From a checkpoint of a small mixture-of-experts model trained on Wikipedia: 15.9M parameters, a variant of Adam for the experts.
Below are experts of layer 6 (counted from 0) of a mixture-of-experts language model. Rows are named router (the router's row for the expert) and show model dimensions 0-127. Each number is 128 + 32 x the weight over its row's rms, rounded and kept within 0 to 255.
After each expert's rows: "comes after" lists some tokens at least twice as common just before its tokens as in all text. This comes from a sample of Wikipedia text that the model never trained on. Tokens count by the router's weight.

# expert 28
router [ 96 102 128  98 127 156 111 154 156 174  63  40 103 130 126 151  78  84 149 148 159 115  99 126 117 128 162  83  43 130  85 170 135 108 135 151  54 119 170 110 121 168 145 184 158 121  73 136 144 178 154 151 113 199  80 122 120 114 134 145 160 118 120 133 147  95 114 104 182  90 125 131 168 164  94 124 180 131 109 139 109 193 184 161 154 177 134 110 115 105 123 134 138 173 163 124 127 144 102 122 124 105 129 123 108 137 115 177  79 103 137  96 166 219 119 181 112 157 121 142 132 134 127 138  93 178  91 113]
comes after: "|", "-", " ", " |\n", "\n", "=="

# expert 43
router [103 115 139 129  88 140  96 183 178  94 125  55 137 125 134 146 125  74 147 113 177 145 156 129 138 122 136 120  97  77 149 170 127 153 165 105  87 113 169  43 137 122 139 153 166 113  96 142 107 173 153 174 114 176  81 139  98 126 103  97 154 130 126 114 123  94  79 146 166 130 140 149 150 159  57 121 158  80  92 158 157 131 140 155 141 148  99 121 119 108 135 119 112 189 191  66 101 184 103 114 100 131  53 108 139  91  94 167 106 112  87 138 173 178  75 121  74 150 119 196  86 105  94 125 120 143 115 150]
comes after: " |\n", "\n", ")\n", ".\n", "201", "\"\n"

# expert 60
router [173 130 130  95 125 116 101 151 138 163  89  95  76 167  91 134 125 110 118 121 134 114 111 170 113  90 158 144  98 114 147 148 183 147 216 132  62 179 162  93 172 121 121 164 172  84 137 128 105 159 131 125  96 157  69 110  79 109 140 132 138 145 140 112 144  99 106 156 146  26 134 172 169 128 115 136 152  94 105 158 127 146 172 135 155 130 121  97 119 129  98 158  52 185 114 125 135 164 115 149  97  87 118 170  87  98  84 170 110 116  98 148 134 166 134 152 141 144  99 140  89 170  56 211 101 149 139 156]
comes after: " T", " t", " to", " m", " M", " H"

# expert 70
router [122 105 115 119 130 184  80 188 127 134  96  77  98 169 152  99 152 116 154  71  93 126 109 148 141 139 162 119  87  96 120 134 103 143 178 128  89 132 171 106 143  92 108 144 112 116  52 126 179 136 174 203 103 170 111 134  91 136 156 130 108 111 119 136 196 101 168 161 158 130  71 155 127 102 172 146 158  79  96 164 143 178 133  92 150 130 107 103 101 146 111 155 121 200 149  88  91 172 101 102 129  93 113 161 130  96 134 140  99 119  38 153 189 167 130 156  90 119 169 184 145 117 113 128 133 146  76 125]
comes after: ",", ".", " that", " where", " and", " which"

# expert 24
router [150 119 138 110 108 169 116 166 151 138  86  59 148 186 138 123 109 105 133  98 128 121 137 125 111 107 113  99  79  72 142 157 137 141 153 143  85  66 133 140 136 146 171 165 159  83  94 111 109 138 160 158 143 148  90  83  92 149 139  74 119  87 151 162 136 119  79 145 172  89 160 201 203 146 111 111 116  89 129 149 160 147 174 102 145 190 148 124  84 106  72 198 100 178 161 106 123 162  92 129 157  81 144 137 121 122 124 123 109 134 104 163 168 166 109 110 110 166 109 228 122 116 105 178  86 140 108 105]
comes after: " and", " to", " for", " of", " in", " as"

# expert 0
router [134  94 108 127 106 139 105 183 131 145  95  94 133 195 119 102 134 111 164 127 139 128 120 174  74  90 106 169  82 109 145 154 146 128 170 161  75 138 140 137 159 172 162 202 118  51 110 152 152 140 169 133 109 212  94  96  89 126 109 124 152  83 131 117 198 110 146 110 146  98 116 131 135 162  64 130 119 125  98 189 153 141 129 133 170 160 135 117  49 111  92 130  94 197 140  87  90 147  92 134 124 110  88 108 116 130  88 112 107  96 128 154 140 173 129 149  94 154 102 174 119 138 122 184 131 187  87  80]
comes after: " ", ".", "–", " (", "200", "201"

# expert 77
router [ 96  57 118 105 110 164  48 184 117 151 108  58  99 144 144 169 100  84 181 120 149 122 123 131 142 139 158 133  80  84 167 183 135 128 211 165  85 114 166  90 154 121  83 151 137  59 123 133 144 194 142 122 113 163 105 132  93 105 168 104 136 105 115 110 106  86 104 154 107  99  89 140 119 145 112 130 129 111 119 152 121 157 133 143 136 165 111 162  94 137 102 142 126 213 181 111 115 160  80 160 119  74 127 115 119 118 123 138 115  90  87 160 180 214 123 106 128 148 117 152 129 104 134 118 103 159  68 102]
comes after: "\n", " |", ".\n\n", ")\n", " |\n\n", ";\n"

# expert 72
router [126 108 134 135 102 152 104 176 129 166 104  51 136 159 135  88  95  97 209 121 131 153 153 139 110 123 115 132  80 131 114 126 191 110 139 148 123 105 139 129 108 155 146 169 120  96 116 106 146 156 111 136 136 175  83 113  79 111 113 106 152 123 155 121 206  64 137 122 150 127  92 141 197 144  88 166 117  67  80 152 177 155 149  91 149 181 114 119 132 116 107 154 121 146 166 132 132 166  74 123  91 107  69 123 150 126  95 168 154 122 105 167 187 202 128 151 127 143 136 154 115 173  44 128 161 179  64 128]
comes after: " of", " as", " and", ".", " with", " was"

# expert 39
router [162  85 118 147 137 146  61 180 130 127 111 116 104 176 144  93 109 109 183 142 133 115 110 121 129  96 131 149  51 146 128 138 141  98 134 160  73 159 120  56 151 153 156 188 123  80  96 118 143 140 149 129 107 235  81 123  78 107 109 103 148 135 122 139 141  96  95 129 196  78 137 131 146 140  81 113 176 108  73 148 148 146 136 129 127 137 101 103 113 109 106 119  98 219 146 131 112 142  54 148 101  89 110 147 123 121  53 136 112 130  95 129 176 146 137 129 117 121 117 121  84 140 135 129  79 196  75 116]
comes after: " |", "|", ";", ",", ":", " in"

# expert 50
router [132  85 131 130  77 127  66 165 118 108  95 104  99 172  81 122 119  75 163 137 123 151 168 135 119 124 164 126  40 105 140 153 114 155 150 166  83 143 136  71 189 119 156 179 124  44 111 136 155 164 163 134 156 167  58 148  88  89 145 133 142  87  90  98 148  94 121  90 140 103 113 159 169 144  94 151 148 109 123 149 129 161 146 124 125 185 141 136 126 115 137 144 132 238 116 124  80 167  69 127  85 106 127 159 121  84 108 125 159 101  82 125 162 158 150 138 118 148 111 169  97 161 151 149 121 152  92  93]
comes after: " |", " ", ";", "0", " +", " −"

# expert 16
router [135  86  96  99 129 168 121 137 120  85 105 106 114 142 110 135 104 100 137  90 148 122 131 151  88  86 126 121 104 106 110  76  94 128 135 139  76 118 147  69  85 170 113 153 166  89 111 122 185 129 136 167 116 225 105  91  90  94 130 156 170 102 173 162 162 119 127 137 100  96 112 148 139 161  98 105 141  70 113 169 151 161 161 126 139 141 126 130 130 160 125 123  98 169 146 122  95 208  59 121 119  63 119 189 136  99  78 117  95 135  82 134 155 188 177 136 121 109 125 144  93 143 112 228 114 176  94 151]
comes after: " (", " P", " C", " c", " p", " D"

# expert 8
router [147 126 161 119 104 124  85 220  78 157 126 141 119 135 154 137 109  80 188 125 121 133 146 164 146  99 135 134  31  88 128 152 178 123 167 152  65 155 170  92 160 182 133 165 152  97 106 122 140 190 116 142 156 161  97  73 132  89 120  93 136 164 121 153 152  66 119 135 147  90 125 134 172 132 124 172 109  88 132 139 153 149 119  68 174 179  58 148  82  84  90 143  99 181 138  77 123 145  74 132 138 121 120 135 157 116  98 130 118 107 132 160 137 170 155 117 114 151  76 157 116 119  80 121 123 170 125  94]
comes after: " |\n", ".\n\n", "\n\n", " Born", "-", " |\n\n"

# expert 61
router [123  55 154  73 101 125 133 135 134 121 110 133 132 135 105  83  88  80 164  94 145 152 121 137 135 141 186 148  75 109 139 139 188 139 208 192 103 147 168 117 152 157 129 184 146  92 139 140 133 172 130 130 129 238  99  85  87 132 104 118 149 141 145 145 168 100 147 140 169 108 125 142 151 139  78  95 142  95 109 179 139 166 105 153 178 188  71 121  99  85 132 128  78 158 122 136  72 176 133 149 153  71 122 134  83 103  71 159 153 100 117 129 142 179 127 116  93 145 105 167 123 149 115 133 113 160 112 104]
comes after: " |", " N", " (", " \"", ":", "=="

# expert 3
router [116 115  98 115 152 109  80 186 147 132 123 107 108 153 119 116  88 101 183 132 109 129  94 162 146  84 132 127  99 145 158 157 180 104 162 156  99 103 171  70 109 159 134 178 172  88 119 102 131 170 181 185 127 139 104  94 103 136  93 152 154 115 112 100 144  87 134 155 141  69 127 152 123 175  88 139 174  99 106 187 165 179 106 139 185 207 117 123 119  70 112 168 124 161 150 110 125 178 128 116 126  92 148 168 133 138  95 158 115  88  99 173 168 199 108 103  82 152 121 146 110 143 147 181 145 201 108  91]
comes after: "0", "1", "2", "3", "4", "5"

# expert 71
router [140 118 107  85 120 104  42 173 168 126  99 109  76 166 117 153  96 110 178 163 125 143 113 138 114 134 117 109  70 128 131 115 164 127 177 184 108 128 137  85 115 121 121 177 129  73  98 139 117 186 174 160 141 166 119  87  66 110 126 150 137 124 122 106 119  84 136 132 135  81 135 152 197 149  95 144 140  76 111 143 104 181 143 165 143 171 129 130  82 112 111 134  78 178 119 103  82 144 101  85 146  90 113 158 113 121  58 109 153 107  70 155 175 158 132 115  85 155 116 123 131 143  71 136  98 198  55 139]
comes after: "0", "1", "2", "3", "4", "5"

# expert 5
router [124 114  95 127 106 166  80 130 167 144 101 107  74 153 125  92  86 102 177  61 145 122 136 155  74 130 152 155  91 149 137 160 149 131 136 129 107 124 123 140 145 102 121 163 147  93 118 129 153 197 146 173 119 142  88 134 124 129 110 137 122 102 110 169 154 118 110 135 156  83 144 190 162 194 115 158 152  64 103 168 134 152 193 153 121 176 145 131  68 117 121 181  74 176 139 130 102 146  64 147 143  33  88 138  92 112 106 136 137 143 125 155 134 169 167 134  71 145 153 137 137  97 100 136  92 232 121 122]
comes after: " the", " a", " The", " his", "'s", " an"

# expert 33
router [112  90 140 138 120 178  96 153 154 127  99 102 117 197 134  93  90 113 191 109 119  80 134 128 100 107 113 154  94 140 133 137 146  99 170 229  88  96 136 125 110 126 124 157 126  88  99 155 128 146 152 158 112 152 109 126  92 104 115 159 127 138 119 106 180  65  88 170 139  96 160 118 138 145  72 189  83 125 117 185 199 163 121 150 119 152  89  99  67 130  97 149  90 169 145 109 104 161 109 120 105  94 107  86 140 118 118 139 126 111 129 152 190 194 113 126  83 172 108 169  88 122  88 124 147 202  78  96]
comes after: "201", "200", "202", "199", "198", "197"

# expert 30
router [126 104 105  63 118 109 117 161 105 139  84  94 113 106 108 122 120  95 144 136 184  76 100 180 155  98 149 131  45 106 132 105 147 100 160 150  71  93 157  81 142 134 150 178 172 128 104 111 121 148 154 130  98 203  91  84 126 110  87 140 128 109 147 146 215 121 156 122 195  69 122 193 174 146  83 121 134 115 122 150 145 157  98  73 150 158  98 122  87 132 123 145 100 173 162 122  72 160  96 133 140  81 128 123 107  87  77 156 140 134 108 110 121 153  97 155 137 151 107 185 101 125 140 186 145 167 121  86]
comes after: " (", " \"", ",", "-", " |", ":"

# expert 55
router [135 101 121 107 121 122  46 178 134 171 114  89  92 166 131  98 114 110 199 128 150 165 119 125 111 124 163 116  58 133 111 158 138 115 123 166 129 148 192 115 136 175 163 169 144  96 107 126 141 163 164 186 123 192  96 149 107 101 163  84 128 142 118 150 183 120 153 129 129  91 126 139 207 180 122 126 119 102  87 171 121 154 165  93 128 135  75  98 105 102 121 124 106 179 155 149 124 139 100  98 102  78 110 111 119  71  96 152 127 134 136 170 116 201  98 152 100 118 126 155  95 142  71 166  72 209 114 128]
comes after: " of", ".\n\n", " in", ".", " to", " for"

# expert 38
router [115 104 151 106 123 135  77 162 140 161 102  96 121 139 115 156 107  61 174  85 174 124 109 147  99 132 125 153  91 134 108 127 194 131 160 164 111 168 148  97 171 142 176 192 171  84 120 147 150 192 121 153 116 176  66 142  63  93 133 117 130 130 178 164 148 110  71  94 190 104  75 131 130 145  85 101 166 137  97 181 159 136 166 129 170 129  78 113 101 111 118 113 111 181 144 103 105 153  70 126 133  95 134 121 129  95 103 126 114  99  59 151 132 161 126 144 110 122 113 176 134 119  56 120  87 171  79 145]
comes after: "\n", ")\n", ".\n", ";\n", " is", " =\n\n"

# expert 17
router [139 119  96 122 104 125  70 169 116 171  90 119 107 143  78 116 111  77 164  89 145  88 137 170 127  79 134 106  95  97  95 162 155 145 131 143  91 154 177  64 132 157 141 178 166  90 142  99 105 137 187 162 105 178  72 146 116 128  97 146 118 124 148 185 168 135 113 134 174  71 142 192 174 180 103 174 161 109 111 211 127 124 130 111 139 157 132 150 103 125  84 118 106 158 160 100  79 144 113 103 110  63 129 192 107 134  94 166 111 120 111 107 130 140  75 130  94 173 134 136 143  87 106 176 127 158  94  86]
comes after: " the", " in", " of", " to", " for", " due"

# expert 42
router [135  37 149 139 123 122  94 153 127 176 100  62 136 166 131 109  49 130 143 119 128 119 147 144 104 125 167 126  97 121 100 167 136 135 180 198  97 130 140  76 151 131 144 170 139 169  66 117 143 169 135 151 142 177 104 123  79 109 114  75 119 107 113 145 118 111  82 103 171 106 158 195 162 116 129 159 159 125 109 161 185 174 138 141 128 197 103 142 106 119 144 122 105 167 171 147 142 168  45 102 124 123 133 154 105 125  95 144  70 130  96 140 184 190 180 114 119 134 124 178 116 120 110 139 123 189  99 131]
comes after: " |", "|", " the", "-", " United", ";"

# expert 25
router [ 95 116 102 102 138 118 111 164 123 131 129 103 111 193 121 125  96  92 159 120 112 110 122 156 155 119 144 116  66  78 147  99 128 144 155 146  94 117 165  89 123 139 103 146 124 111 105 112 106 190 177 171 124 155  66 136 106 101 134 128 115  68 114 138 170 111 136 144 209 121 112 224 152 137  98 139 113 127 117 156 105 171 176 104 137 165  96 142 131 100 137 167  92 186 141 135  69 170 101 159 120  92 111 146 147 119  56 163 100 129  75 146 118 182 118  87  60 186 166 132 124 163 150 191  99 167  77  98]
comes after: ",", " |", ".", " /", ":", ")"

# expert 51
router [141  89 156  70  98 138  90 142 139 145  80 110 113 179 124 153 125 116 206 112 134 122 130 138 151 106 103 119 126 135 116 131 165 117 184 159  80 122 134 120 148 136 141 146 153  75 120 114 138 194 166 181 138 169 108 145  52 119 164 126 153 163 137 160 142  69 159 168 109  69 137 177 166 179  81 162 138  59  91 143 144 161 157 101 110 175 132 107  94  73 124 135  70 191 109 151  87 183 135 117  94 119 118 143 170 141  86 159 134 121 145 133 123 185 103  86  63 138 104 115 121  81 121 131 144 183 104 103]
comes after: "1", "2", "3", "4", "5", "6"

# expert 35
router [190  96 169 118 137 144  32 150 128 130  50 113  78 155  91  97 120  61 162 137  85 119 187 110 119  67 150 128 103 149 114 164 169  96 139 161 133 155 133 109 154 144 126 155 114  91  87 135 151 163 139 159 148 188 114 131  84 152 115  81 144 142 184 107 124  95 144 120 155 131  93 175 190 175  59 104 145 130  70 142 155 150 149 150 164 157 117  90 110 152  95 159  90 144 143 110 143 155 145 118 125 102 122 144 129  93  70 125  96 106 107 157 158 193 132  81  97 139 112 135 125 133 115 118 113 190 111  70]
comes after: " in", "g", " to", "ig", " at", "ag"

# expert 41
router [133  98 120  58 143 125 131 160 157 163 102 143 111 183 106 125  78 109 121 109 153 171 127 125 148 104 178 176  73 120 156 136 152 155 153 156  92 151 177 103 165 140 119 180 163  98 142 145 115 184 131 112 118 199 101 131  83  97 125 116 200 121 125 114 144 116 132 170 175  92  92 170 137 132  74  96 138  99 100 151 161 129 121 157 122 211 111 149 124  91 134 138  87 206 198 129  98 201 112 138 117  70 113 124 109 103  62 106 131 130  84 180 140 173 109 131 114 119 127 155 127 177 112 116 126 185 130 119]
comes after: " |", " \"", ";", " M", " (", "M"

# expert 14
router [115  45 151 136  98 117 110 201 159 123 114 108 106 182 127 118 103  86 146 102 102 144 135 161  75  82 141 146  97 107 124 145 149 142 182 126  54 160 127 101 177 158 144 163 112  83  96 169 155 153 185 133 121 215 100 131  60 109 127 108 143 107 126 129 175 114 129 143 165  72 110 132 148 162  60 147 123 116 106 178 189 136 126 133 148 156 119 130 109 111 107 122 115 187 126  72 122 162 104 102 143 122 115 119 120 101 115 145 130 102  99 161 158 179 122 161  46 152  98 186 120 131  92 155 128 185  99 124]
comes after: " ", "–", " (", ".", "201", "200"

# expert 12
router [ 98  92 117 129 153 101 130 180 134 145  78  99 105 203 129  91 134 117 143 102 135 164 130 151  74 102 137 172  81 138 130 128 134 159 185 163  64 147 120 128 123 130 144 185 123  72  84 156 163 138 156 124 123 202  95 145  73 107 115 107 124 110 159 125 187 130 131 161 151  81 147 126 137 191  40 117 116 101 140 154 173 141 127 137 159 175 112 147 103 121 111 157 116 222 125 130 113 145 114 116 150 105 149 102  98 108  89 113 137 127 111 165 163 177 115 160  60 150 141 157 159 139  96 183 137 171  64  98]
comes after: " ", ".", " (", "′", "–", "°"

# expert 15
router [114 133 127 163 122 134 116 137 139 182  95 105 113 139 140 133 126 132 170 121 166 130 114 122 140  78 156 144 109  87 114 167 145 135 135 141  98  98 147  81 157 160 183 163 122 102 132 128 141 171 151 130 149 203  57 107  57 151 166 129 163  75 100 121 172  98 135 114 158 114 150 170 184 123 120 132 155  94  51 174 104 141 167 113 181 168 131 101  69 125  57 163  78 188 136 145 109 194 113 155 103 126 140 171 104 151  42 107  94 133 110 155 143 162 133 168  71 130 162 139 131 123 161 151 101 166 106  99]
comes after: " ", " to", " was", " not", " had", "–"

# expert 46
router [141  97 110 108  93 135 105 148 108 109  63 134  67 166 131 121  74  80 148 113 101 151  95 163  84  96 127 126 101 141 112 107 174 117 164 108  84 124 148  80 104 146 105 187 152  57 137 113 188 169 137 157 125 183 132  91  73 117  88 120 201 104 183 107 134 106 117 150 141  89  89 153 134 160 119  90 119 135 101 153 140 119 155 113 161 145 127 102 135  91  96 174  64 163 125 129 102 160  49 147 105  70 128 132  97  82  53 177 110 101 109 127 117 147 154 129  94 108 126 136 107 112 122 176  93 162  74 107]
comes after: " P", " A", " C", " L", " D", " S"

# expert 32
router [135  95 108 112  87 109 103 157 110 115 110 133 170 121 127 138 132  80 159 118 138 133  99 154 106  92 157 162  92  72 118  90 166 112 143 123  73 125 115  80 121 166 121 146 170  57 175 121 104 164 129 122 142 176  85  95  73 156 106 135 150  95 143 146 186 139 150 144 205 100  69 184 155 149 114 121 133 103  88 210 144 166 156 117 149 173 117  84 132  83  97 152 111 156 118 108  65 151  76 134 118 107 129 110 141 115  68 125  71 140 144 133 132 164  93 186 128 105 129 134 114 114 168 204 118 194 103 112]
comes after: " (", " \"", " un", " and", " s", "."

# expert 26
router [150 126 144  69 138 116  70 168 150 114 123 107  87 154 135  98  81 146 150 106 127 161 137 137 111  85 128  75  82 106 131  94 153 159 186 172  98  97 117  77 174 125  80 145 110  91 110 117 166 176 170 143  83 192 118  84  54  89 121 138 135  96 107 124 109  68 151 149 113 102 118 169 153 170  90 108 149 116  83 151 127 174 153 176 169 147  85  98 103 143 153 133  96 174 117 100 110 163 102 132 101  93 111 180 121 130  93 129 115  84  69 137 130 169 116 133 120 159 138 162 120 149  48 148 122 155  55  99]
comes after: " B", " b", " H", " K", "B", "0"

# expert 53
router [117  86 152 132 107 159 110 177 159 146 100  62 141 154 196 117 149  95 125 143 151 127 171 122  77 100 148 119  82 140 128 163 142 143 142 154  89 100 142 118 197 179 101 153 163  87 108 114  96 163 151 170 125 147  93 109 115 122 143 134 127  72  88 141 170  79  85  85 158 111 143 166 185 127  91 139 137  68 145 169 111 125 170 171 167 166 128 105  52 129 120 186  98 177 156 152 117 196 108 133 137  99 128 110 170 116  98 121 109 135  93 191 170 171 156 145  80 148 117 170 126 129 118 173  94 182 131 121]
comes after: " was", "-", " is", " were", " to", " be"

# expert 40
router [141 112 122 108 132 143  73 173 131 176  82  73 102 159 110  86  89 125 115 130 170 127 120 186 121 106 156 128  77 161 108 207  99 139 166 141 114 151 142 125 138  93 148 147 146  82  96 111 137 149 126 140 119 200  82 121  79 126 129 115 150 121 144 161 180 143  79 106 154  73 121 139 182 153 102 135 152  82 106 188 136 160 166 109 121 120  81 120  91 158 146 114  65 173 127  86  80 208  70  96 163  95 118 161 138  97  85 154 137 169 121 140 130 139 104 161 113 132 158 173  78  85 102 176 103 161 106 127]
comes after: " the", " a", " of", " The", " and", " an"

# expert 18
router [105 120 170  72 137 128  58 174  98 121  60  68  75 185 116  92 105 123 165 132 112 117  84 152 105 104 169 148 105 119 105 124 137 127 151 143 128 155 177 144 120 127 145 164 126 117 136 108 164 175 144 148 145 154  81  97 111 105  88 147 130 121 172 179 151 125 135 151 157  70 119 192 178 151 129 126 115 111 122 158 165 138 147 129 103 157 126 123 103 119  91 174  52 183 158  87  54 150  56 149 126  82 134 163 101 113  82 142 123 143 142  92 104 176  82 151 132 172 166 153 103 109  88 176 120 171 103 152]
comes after: " the", " of", " a", " The", " in", " an"

# expert 69
router [109 113 158  90 107 100  78 168 127 189  87  84 114 191 162 134  76  98 145 114 104 140 168 120 136 108 197 165  84  98 151 125 160 128 151 140  97 159 161 108 121 143 115 194 116  94  78 164 152 184 136 164 129 140  98 119  78 164 142  92  99 144 121  99 140 139 130  96 199 114  91 144 201 174  92 126  94  96  92 155 138 143 177 117 172 184  65 116 108 134  76 137 113 191 175 114  75 153  90 136  91 114 126 124  98  97 119 125 136 132 123 150 129 185 146 167  93 155  84 150 128 133 119 154 121 152 124  79]
comes after: " |\n", ")", "\"", " Win", " Yes", " States"

# expert 58
router [113  81 119 119 126 143  58 174 136 128 116 105 110 179 161 118 118  97 200 112 121 143 123 122 126  78 119 130  59 126  90 119 149 114 126 159  89 153 138  83 158 142 148 180 153  87  56 110 158 152 155 136 133 211  98 136  57  85 133 110 149 135 115 160 128  97  85 144 185  95 113 121 165 139 100 135 165 121  93 148 155 127 125 145 151 150 112  87 107 101 111 152  98 188 133 105  91 165  80 121  93  79 122 137 112  92  31 112 146  89  79 143 141 136 148 123  95 128 144 139  78 150 102 111  94 189  67 120]
comes after: " |", "|", ",", ";", " in", ":"

# expert 56
router [173  53  91 110 145 118  71 147 133 161 101  97 106 157 131 135  98  98 148 135 113 105 100 184 133 118 134 147  74 154 128 123 138 108 197 135  97  93 157 106 150 104 158 172 185  74 126 101 128 198 140 195 148 174  85 113  79  87 120 134 112 112 130 139 148  76 127 109 155 100 115 131 180 136 105 134 175 100  98 174 153 160 158 111 123 144  70 101  89 149 161 169 149 164 164  67  96 138  28 121 140 103 128 162 107 103 138 122 124 124  83 127 134 158 137 150 133 134 130 200 134 129 142 184 128 192 109 115]
comes after: " a", " is", " as", " the", " and", ","

# expert 37
router [157 148 158 107 124 113  79 144 138 146  97  72 122 142 130 122  91  93 175 122 114 146 142 155  98  94 138 137  83 130 179 124 173 146 137 183  36 110 132  54 171 109 153 192 154  81  97 100 158 175 158 134 133 167 115 111 108 163 127 124 166 119 139 126 144  91 114 127 175 121 162 163 170 167  99 152 124  90 105 139 107 160 165 103 148 177 121 134 137 111 125 141  76 166 149 119 124 147 103 161 117 134  75 171  83  86  82 174 116  63  99 148 137 151 142 127  95 149  95 158  96 119 117 169 125 233 123  71]
comes after: " ", " (", "–", " in", " on", "In"

# expert 19
router [145 106 113  67 111 169  78 201 124 158  92 124 108 164 120 122  94 121 199 132  94 135 143 153 150 132 122 101 103 116 134 127 166 144 148 168  97 142 153  77 105 129 133 221 167  91 118 138 162 175 163 161 130 146 108  81  69 118 134 107 139 138 116 113 127 103 139 157 167  72  93 176 173 164  86 131 153 113  86 169 170 141  93 167 177 180  87 118 119  78  69 146 106 188 154 122 156 146 105 147 110 123 105 120 132 108  94 172 112 107 107 182 156 193 171 136  95 132  99 132 135 116 116 187  99 155  95  97]
comes after: "0", " ", "1", "2", "3", "4"

# expert 47
router [140  84 113 126 123 137  55 151 175 133  99  66  84 137 140 105  93  79 201  91 146 122 138 128  70 106 167 125  79 135 107 157 178 105 125 205 126 145 133 101 118 145 148 203 153  96 113  87 174 179 133 185 122 176  96 146 106 105 118 120 128 123 117 140 145 134 127 154 141  94 109 130 156 153  95 134 134  63 108 146 213 127 145 143 163 179  88 109 112  95 136 111 100 154 156 134 146 153 102  98 138  84 123 138 138 105  80 149 142 119 122 167 161 222 103 147  77 161 147 152 121 148 105 156 124 199 114 113]
comes after: " of", " the", " in", " for", ".", " to"

# expert 21
router [ 84  78 128 108  95 183 125 141 125 120 128  75 120 154 168 111 103 115 162  88 190 134 131 126 138 101 126  99  35 116 138 120 121 119 190 172  87 110 146  68  99 120 116 162 143 109 105  91 152 191 165 136 135 161  61  80  86  84 136 134  96  93 115 113 136 136 104 144 159  62 132 166 125 133  76 138 143 106 102 164 194 120 110 138 101 192 108 146  72 117 143 146  89 184 184 119  90 161 102 132 133 108  92 128 139  96  97 146 163 159 136 125 157 211 124 139 123 106 139 114 115 137 129 179 140 192 129 100]
comes after: "-", " (", " |", "\n\n", "==", ":"

# expert 10
router [113  56 133  85  90 156  71 157 111 140  92 121  97 155 140 149 125  52 164  96 149 156 156 108 146 108 159 153  87 122 169 167 131 147 184 166 134 145 160  80 124 147 154 183 142  71 106 175 139 149 167 164 120 145  75 127  86 155 150  80 143 120 113  91 146  88 114 101 182 119 117 176 183 164 108 132 106  98 135 172 163 116 154 129 156 212  76 122  90 162 106 155 107 166 115 111 116 169  83 116 105  99  94 139 160  97 100 146 103  62 108 121 139 149 137 138 116 156  98 192 113 139 110 103  75 159  93 130]
comes after: " |\n", "\n", " |", ")", ")\n", "\""

# expert 13
router [154 130 148 131  97 162 109 182 134 133 120  93 121 183 157 113 151  75 174 125 148 145 135 128 104 126 171 188 103 115 140 147 163 159 120 139  85  79 169  91 172 116 102 144 109 106  71 149 152 159 156 151 126 128  93 123  99 149 147 136 129 121  87 106 183  83 139 149 203 125 136 157 165 151 127 124 163  56 128 198 120 178 122 129 161 143 110 115  58 112 105 127  64 194 148 124 101 149  92 100  97  79  86 147  96 108  86 133 144 102  56 201 153 167 139 141 110 114 122 204 100 149 116 110 105 149 123  94]
comes after: ",", ".", " that", " which", " this", " it"

# expert 74
router [130 122 119  86 136 126 110 148 129 144 119 104 145 164 120  90  89 113 142  95 127 115 123 135 140  93 136 149  71 100 148 127 188 160 215 147  79 139 145  53 161 112 125 147 143  93 103 121 179 175 151  96 146 222  91 111  95 101 117 149 145 112 135 116 131 113 144 167 194 130 105 158 143 109  72 107 109  84  94 142 139 173 104 114 166 171 103 125  86 112 121 140  88 185 125 137  65 183  59 149 115 115 168 166 146  98  63 156 116 152  81 122 137 158  94 155 141 123 133 198  77 146 137 186 106 127 106 139]
comes after: " |", " K", ",", " N", " S", ":"